Experts of a small language model: 128 experts in each of 13 layers.
Below are experts of layer 7 (counted from 0) of a mixture-of-experts language model. Rows are named router (the router's row for the expert), down (a neuron's output weights, with its number) and show model dimensions 240-319. Each number is 200 + 30 x the weight over its row's rms, rounded and kept within 0 to 999.
Before each expert's rows: a language model's description of what the expert responds to. This comes from a sample of Wikipedia text that the model never trained on.

# expert 0
Description: Research and opinion verbs. Sentence-initial nouns and verbs reporting research or belief, such as study, states, suggest, think, plus heading = marks and dashes.
router,189,229,215,182,226,250,233,206,169,216,160,202,177,217,158,184,143,195,152,159,154,236,164,220,164,224,225,213,185,215,212,241,189,199,180,247,199,216,149,141,216,194,182,192,209,182,225,198,188,225,215,202,206,200,138,189,202,216,227,190,191,200,176,212,173,175,194,211,229,226,166,159,194,218,196,176,171,165,225,245
down0,215,218,213,246,181,164,238,180,188,192,179,196,196,186,217,188,195,203,215,201,175,176,175,219,202,222,232,186,240,224,164,259,168,184,278,175,192,220,193,232,254,193,213,227,225,219,131,200,151,249,207,177,157,243,245,226,128,167,195,243,203,222,239,223,282,194,224,278,225,201,191,209,196,209,199,201,183,204,219,168
down1,226,204,262,211,174,173,190,224,201,199,204,198,186,163,202,210,209,210,169,257,218,122,151,207,234,156,203,212,237,214,173,219,226,186,165,169,215,188,212,212,198,168,217,182,199,226,203,198,207,185,210,178,207,267,195,253,167,217,189,185,255,186,181,149,206,198,198,200,192,193,152,159,225,212,229,187,219,187,173,186
down2,143,211,193,189,182,222,214,244,160,244,188,165,183,175,201,163,173,205,203,223,214,179,182,193,210,189,168,216,226,169,174,205,201,161,216,201,190,195,196,232,170,198,301,184,231,147,239,236,190,209,200,215,185,241,207,203,216,251,198,199,228,199,191,167,252,182,300,241,198,198,228,173,192,176,178,181,145,205,222,240
down3,225,187,162,191,224,229,200,201,239,213,113,246,190,167,195,221,196,179,216,165,193,214,209,208,156,224,187,169,189,153,186,216,183,152,208,184,152,236,189,177,222,197,184,210,176,142,230,222,198,198,213,203,175,164,182,207,174,192,203,197,212,238,194,200,154,188,201,184,191,231,205,213,217,221,215,222,191,196,152,149
down4,222,203,180,237,219,176,184,233,162,175,207,184,219,195,150,187,173,215,185,230,215,190,214,201,225,188,200,162,181,219,195,184,238,201,194,218,236,195,164,164,142,202,181,183,214,198,177,202,206,236,176,172,208,194,254,257,234,220,220,183,196,213,229,224,229,226,178,182,247,195,214,184,199,184,222,189,180,222,175,214
down5,251,200,201,189,224,184,251,212,144,212,183,173,215,149,181,185,214,187,172,190,147,197,220,234,186,213,224,151,124,216,213,226,199,207,184,219,199,258,189,180,213,202,212,220,218,236,172,186,210,196,216,156,234,145,190,200,193,193,181,216,227,224,212,200,164,224,217,219,235,202,192,241,217,225,217,177,235,200,209,205
down6,198,133,164,249,182,195,188,227,188,227,218,192,166,201,173,216,188,234,216,173,194,200,183,245,180,182,222,216,226,188,177,166,225,190,194,162,185,156,214,226,203,132,196,228,165,205,201,233,163,169,173,222,199,177,239,174,179,228,216,195,214,162,215,263,146,255,243,206,246,152,158,180,183,196,202,194,246,190,219,264
down7,220,186,181,227,177,240,183,200,215,250,232,184,201,201,173,198,202,177,189,209,206,190,171,265,187,156,205,226,175,227,222,223,182,204,205,154,261,145,179,226,221,225,225,199,215,157,155,183,203,143,193,213,169,203,241,221,159,247,158,213,206,256,226,197,188,213,141,209,196,164,170,227,227,215,181,134,152,207,182,161
down8,205,158,142,223,199,245,178,188,213,214,261,172,171,222,243,178,215,200,261,206,181,189,178,233,230,232,210,163,209,213,238,232,176,189,186,186,197,173,233,192,180,204,210,139,244,220,171,240,235,178,185,213,199,171,220,211,129,179,244,266,206,194,267,160,223,228,184,223,224,121,181,226,165,176,227,165,206,227,192,203
down9,216,177,185,210,197,189,183,132,161,161,234,186,233,165,253,193,192,185,240,242,231,225,207,220,158,219,177,242,182,272,249,217,202,245,232,242,154,155,217,204,200,213,226,234,149,240,231,239,213,180,174,139,161,201,152,271,232,188,161,167,194,201,206,212,203,209,245,199,185,208,201,199,219,198,207,163,221,173,221,166
down10,224,198,172,187,114,238,247,215,173,177,205,162,222,224,221,226,198,200,174,234,188,196,208,174,229,244,219,229,185,144,239,158,186,136,194,142,231,199,192,162,154,240,264,146,229,197,207,252,216,167,164,192,211,237,184,190,200,201,220,173,174,182,206,175,218,218,194,239,200,184,184,176,200,179,229,232,178,238,230,181
down11,168,233,174,135,193,198,192,200,128,258,213,284,138,177,182,208,191,171,164,166,176,205,204,215,164,200,244,181,137,166,239,232,152,250,170,212,184,181,183,207,229,194,224,155,223,215,196,201,207,175,213,191,214,173,138,131,158,191,220,186,166,180,197,193,242,190,230,202,243,192,189,187,165,202,239,205,178,189,145,198
down12,214,164,215,195,250,125,236,201,201,182,142,176,195,205,158,178,237,217,187,199,189,225,242,211,255,175,201,178,197,178,248,178,231,192,185,217,197,204,228,178,201,235,202,221,196,221,216,265,179,186,194,150,174,134,241,229,194,190,148,219,184,262,255,227,227,180,213,155,222,178,179,200,194,200,190,268,179,208,190,213
down13,231,179,212,191,182,248,224,227,149,203,153,238,217,272,207,201,175,200,180,248,219,164,199,206,229,250,208,188,217,222,182,199,191,185,195,213,204,171,245,186,162,166,185,204,224,246,237,183,234,177,219,228,200,175,169,186,198,188,189,173,182,251,185,257,173,166,178,193,220,193,222,199,168,146,218,195,188,183,162,211
down14,174,210,266,234,223,218,214,263,181,214,159,202,228,219,199,214,193,208,240,196,186,222,182,188,217,130,198,177,235,232,167,191,169,237,204,166,197,206,224,187,262,230,189,176,112,210,235,176,223,236,197,179,151,213,211,227,190,164,137,192,169,215,188,219,219,257,204,211,145,176,267,206,193,207,196,186,173,242,206,208
down15,194,180,237,206,207,182,224,134,135,166,206,253,200,251,213,202,168,181,200,240,195,220,170,181,173,165,202,246,159,216,200,175,209,221,160,228,224,160,187,170,212,156,221,209,193,182,152,256,184,204,215,250,209,128,248,206,187,255,197,215,140,154,140,202,248,161,188,226,166,182,253,181,172,208,225,238,241,224,241,202
down16,215,192,184,276,221,189,206,186,171,163,279,213,275,228,219,193,209,185,223,199,210,230,151,188,205,177,150,137,200,246,229,157,191,219,221,197,265,145,190,242,205,162,169,230,207,204,183,280,201,222,248,180,227,177,181,182,232,183,182,202,122,182,206,184,203,208,227,232,190,184,219,235,228,181,235,172,183,231,192,132
down17,225,221,219,201,207,190,220,219,192,191,239,237,212,196,203,152,250,199,245,133,212,159,215,142,191,221,211,226,250,167,219,226,170,152,213,187,214,160,155,172,204,186,191,190,187,221,207,179,164,187,186,147,187,165,221,146,172,223,225,207,240,255,210,188,178,233,172,185,231,218,176,176,151,228,256,129,219,226,218,154
down18,161,167,220,238,209,209,133,261,204,189,242,189,223,192,199,183,193,186,171,202,240,167,174,206,241,217,190,167,207,233,243,167,198,204,242,199,217,227,199,228,153,184,194,207,233,249,179,257,210,289,203,195,192,227,175,139,122,212,156,232,207,229,212,175,198,169,281,205,184,214,237,195,233,184,208,198,233,224,221,251
down19,147,237,197,175,194,188,189,174,213,208,235,260,165,233,212,192,175,191,172,202,178,215,175,188,226,132,183,179,197,210,228,220,198,203,241,206,249,203,236,235,277,192,232,207,166,256,246,138,294,197,175,175,180,256,196,184,269,174,180,197,231,238,161,216,212,208,246,160,158,188,206,193,196,154,250,240,195,160,226,190
down20,172,123,199,198,166,205,194,222,209,239,184,223,192,223,201,178,216,206,178,210,185,212,192,218,231,232,187,216,201,218,226,234,236,185,192,180,215,201,182,235,199,188,237,207,171,170,244,112,240,170,199,175,182,214,180,219,165,214,236,170,171,141,220,276,235,231,214,179,188,181,212,254,201,227,163,187,167,176,202,222
down21,212,226,235,206,190,186,166,226,193,244,215,260,224,229,238,201,210,212,186,185,201,203,167,171,171,174,201,222,223,170,189,185,173,158,240,208,242,176,200,257,171,198,234,202,214,223,199,201,245,205,226,202,185,238,236,224,156,218,187,180,211,160,163,183,155,232,201,200,261,233,133,188,187,259,212,196,195,237,260,152
down22,149,173,206,185,193,204,212,195,213,205,216,195,197,135,236,242,207,189,172,199,148,188,136,226,188,156,196,158,197,199,190,154,206,161,233,185,190,198,204,202,159,188,222,205,178,229,211,223,265,185,244,198,237,252,178,219,174,199,158,194,174,244,239,185,230,221,211,170,247,209,148,127,227,112,221,247,207,192,190,179
down23,197,222,219,196,184,187,170,160,244,207,181,194,187,147,173,193,227,176,188,161,201,167,197,180,175,169,191,188,227,189,188,159,247,157,215,160,158,187,195,228,235,196,208,239,174,228,192,185,232,206,186,234,194,177,215,234,243,147,198,143,217,211,232,240,172,182,243,206,168,229,256,146,252,172,242,192,183,196,183,200
down24,231,204,165,200,198,190,210,188,218,154,172,212,212,209,147,197,191,221,203,180,210,214,218,208,245,206,203,207,227,200,213,177,250,216,273,240,194,205,214,179,218,202,229,242,205,220,156,154,216,217,208,242,236,148,155,194,182,156,158,191,189,206,203,217,201,196,231,231,183,195,218,221,206,209,210,205,235,210,226,198
down25,222,210,174,174,205,181,195,159,207,231,179,186,189,199,164,166,192,173,176,184,157,210,189,244,184,237,244,230,226,160,218,172,233,148,231,196,220,235,239,251,164,223,182,230,256,250,211,193,146,151,183,204,185,176,197,180,230,200,144,141,217,162,212,254,132,191,242,202,253,224,179,222,191,205,188,177,199,170,185,230
down26,212,215,218,177,225,183,145,132,210,208,204,235,194,173,240,156,193,171,174,185,166,167,198,155,216,183,230,217,212,222,197,196,177,186,192,240,199,211,200,199,188,186,203,207,235,243,223,255,177,159,218,217,230,204,258,170,226,197,174,212,226,219,202,181,218,205,177,178,255,231,225,192,165,155,199,203,208,211,167,183
down27,158,200,163,207,210,220,159,181,174,134,150,200,174,243,257,201,203,154,195,159,214,206,204,209,159,169,223,234,224,208,220,192,212,208,188,246,193,215,181,214,241,217,128,245,179,173,224,244,220,179,225,207,200,216,153,192,242,227,173,198,273,211,196,228,203,191,203,171,168,230,184,202,241,249,200,161,172,272,214,196
down28,190,223,183,275,214,193,216,197,163,206,204,207,219,222,158,210,208,180,231,207,211,181,210,212,210,183,200,163,184,206,148,170,246,208,243,236,223,205,220,232,230,233,211,206,165,206,130,159,152,219,174,206,221,156,209,271,190,188,191,218,226,184,220,215,184,184,191,179,119,249,227,217,199,226,233,224,195,242,256,226
down29,219,205,237,232,267,203,188,219,248,192,188,180,170,137,164,192,190,187,185,189,212,254,175,180,224,165,182,207,243,227,194,149,227,200,221,141,223,221,197,245,187,225,220,216,152,187,207,184,174,175,215,196,225,192,212,201,187,236,196,176,194,154,167,240,179,175,219,201,209,170,185,187,211,151,190,217,252,161,182,174
down30,203,187,184,181,177,211,209,204,234,264,206,260,162,171,190,156,169,145,233,207,182,150,194,192,218,201,133,229,239,190,226,191,195,250,128,196,222,225,196,198,148,187,211,221,169,210,185,164,175,176,199,192,223,189,129,202,172,178,164,208,174,200,177,245,176,167,225,196,229,207,213,146,198,234,161,191,157,195,119,180
down31,177,215,177,223,184,228,202,197,209,199,159,177,249,260,167,149,189,176,209,160,220,185,149,227,170,220,189,257,201,252,230,207,203,168,178,213,189,202,217,221,229,203,216,218,173,213,171,186,175,188,168,222,213,265,189,223,197,193,165,138,283,173,181,214,246,152,189,206,176,225,193,203,277,194,192,199,160,161,219,219
down32,195,223,232,193,150,231,226,158,214,232,166,199,236,237,206,242,157,197,151,184,191,184,210,229,186,121,212,215,163,170,233,214,109,212,167,175,185,198,227,214,240,221,187,186,196,226,182,240,254,198,162,240,185,223,203,259,155,217,204,203,229,200,179,238,194,239,190,201,204,195,224,115,145,179,228,185,206,181,168,209
down33,184,163,200,250,176,186,217,210,231,187,203,190,237,195,247,233,202,234,218,198,220,210,241,189,246,157,167,211,166,222,190,190,241,148,238,199,200,192,175,274,188,205,219,205,197,205,228,207,205,167,170,214,158,177,256,219,192,222,216,192,205,226,220,209,176,251,215,177,197,203,145,212,194,195,196,189,195,186,195,207
down34,198,193,199,242,249,179,179,222,192,210,210,173,188,180,160,179,191,150,182,232,203,185,191,157,238,227,182,277,199,226,205,150,133,179,158,199,163,196,166,227,180,205,241,117,184,189,225,207,203,198,182,226,174,257,184,203,170,240,167,204,218,252,181,211,169,232,178,178,219,172,149,185,213,226,145,182,183,203,167,195
down35,205,193,223,170,214,174,209,159,229,195,225,224,115,245,244,168,208,179,201,203,208,200,116,219,200,179,218,197,207,225,216,247,176,260,184,226,220,157,173,194,195,225,235,174,186,172,194,243,298,185,219,176,158,150,192,172,162,204,211,253,212,206,173,128,202,228,152,181,200,213,163,192,238,156,230,181,238,225,167,189
down36,217,242,208,193,211,277,207,231,181,194,201,210,219,193,176,170,251,151,199,220,202,242,234,254,183,116,278,163,150,207,203,218,205,209,215,254,197,197,206,183,206,186,272,177,200,183,203,238,230,221,211,196,189,187,184,207,191,202,154,207,159,147,207,179,178,206,184,157,211,170,230,220,247,252,179,196,203,206,159,204
down37,172,205,210,190,139,146,246,206,175,224,198,181,198,206,222,201,182,211,191,179,251,136,219,188,197,204,222,226,157,190,239,208,223,164,215,220,200,186,190,245,241,219,160,229,218,179,213,154,228,223,181,197,217,230,227,220,225,240,199,149,242,187,216,202,214,253,255,168,198,239,166,153,175,199,175,179,181,146,182,216
down38,222,256,225,218,208,143,209,196,158,208,201,207,169,196,225,226,216,222,188,228,192,135,204,200,157,180,253,216,161,228,158,274,204,200,258,175,195,254,262,224,100,173,186,221,218,239,208,158,240,191,200,149,175,201,172,174,233,284,169,200,192,160,198,189,190,257,178,210,202,253,205,198,201,154,188,185,188,232,193,169
down39,184,214,216,159,236,206,211,180,197,233,258,199,222,196,222,210,240,137,217,223,221,227,246,197,247,135,199,193,181,166,171,224,194,186,208,174,203,156,214,204,200,145,232,158,238,193,163,181,170,224,245,225,190,186,215,247,179,179,184,185,225,171,186,195,140,175,215,174,175,187,188,164,170,235,199,234,177,200,181,210
down40,197,154,214,236,142,168,199,191,235,250,232,187,185,203,180,215,237,210,208,191,219,212,224,152,187,180,186,160,201,182,196,216,193,172,203,218,177,206,165,204,225,201,230,250,182,240,191,220,159,204,190,208,149,279,211,169,196,203,177,182,183,169,186,253,155,215,233,194,197,175,210,212,208,221,196,258,237,292,220,205
down41,169,184,219,192,187,194,211,170,245,165,182,211,231,141,255,177,258,226,220,219,228,181,174,184,173,238,208,181,216,210,216,188,225,198,166,183,210,187,168,224,135,135,202,195,208,171,216,139,221,240,214,177,175,181,187,218,228,218,151,172,276,212,199,241,183,234,172,168,188,155,135,247,266,265,102,268,163,206,223,207
down42,223,169,132,220,214,218,230,236,204,179,181,237,226,207,204,211,184,220,260,182,210,206,209,181,193,190,154,235,199,223,220,182,200,211,181,231,225,170,197,180,187,217,207,206,190,199,183,231,164,206,189,247,163,203,188,202,205,166,163,256,205,174,192,205,202,229,231,264,214,177,150,203,190,190,163,138,211,221,183,276
down43,183,162,211,168,212,226,241,167,208,207,203,184,211,165,240,245,181,192,165,195,188,192,233,163,222,219,224,181,167,167,224,229,178,190,217,180,299,205,204,225,191,270,229,178,197,212,228,188,168,181,209,157,265,238,219,197,170,191,179,207,223,151,184,192,110,195,186,199,154,267,240,164,210,203,212,227,198,235,152,201
down44,201,239,197,205,148,170,177,251,182,208,229,212,148,197,178,181,145,210,248,169,230,142,184,201,192,173,208,189,127,165,160,206,168,216,154,217,173,144,174,204,213,213,216,185,165,190,222,276,224,233,167,187,107,188,147,222,217,201,177,261,190,113,209,193,188,172,198,238,247,174,182,247,185,199,183,195,173,209,129,172
down45,226,203,253,208,198,175,212,214,173,198,263,187,165,169,169,185,207,257,185,192,230,226,229,196,200,230,234,192,165,189,184,179,222,220,210,249,181,199,180,236,185,171,196,179,162,172,187,208,262,213,192,190,232,213,107,245,167,218,231,152,209,187,190,165,219,213,194,130,212,260,169,184,181,218,211,217,129,268,192,225
down46,244,233,203,242,180,242,166,269,198,268,194,154,210,170,165,226,245,208,189,198,188,210,164,214,256,213,216,209,263,242,213,219,178,210,248,194,186,203,242,198,226,203,228,210,213,197,208,158,224,215,215,226,240,194,225,182,151,205,183,166,192,186,199,216,203,207,264,203,212,204,181,203,257,189,190,190,240,127,209,194
down47,218,218,202,173,192,191,177,237,255,169,250,152,135,151,222,168,195,134,245,155,210,188,175,185,183,161,182,178,265,211,209,216,192,160,210,210,208,179,213,266,208,215,258,219,181,160,141,151,226,202,190,163,184,198,144,183,213,184,213,212,221,233,160,177,173,230,187,196,214,219,222,207,177,168,225,218,227,191,196,178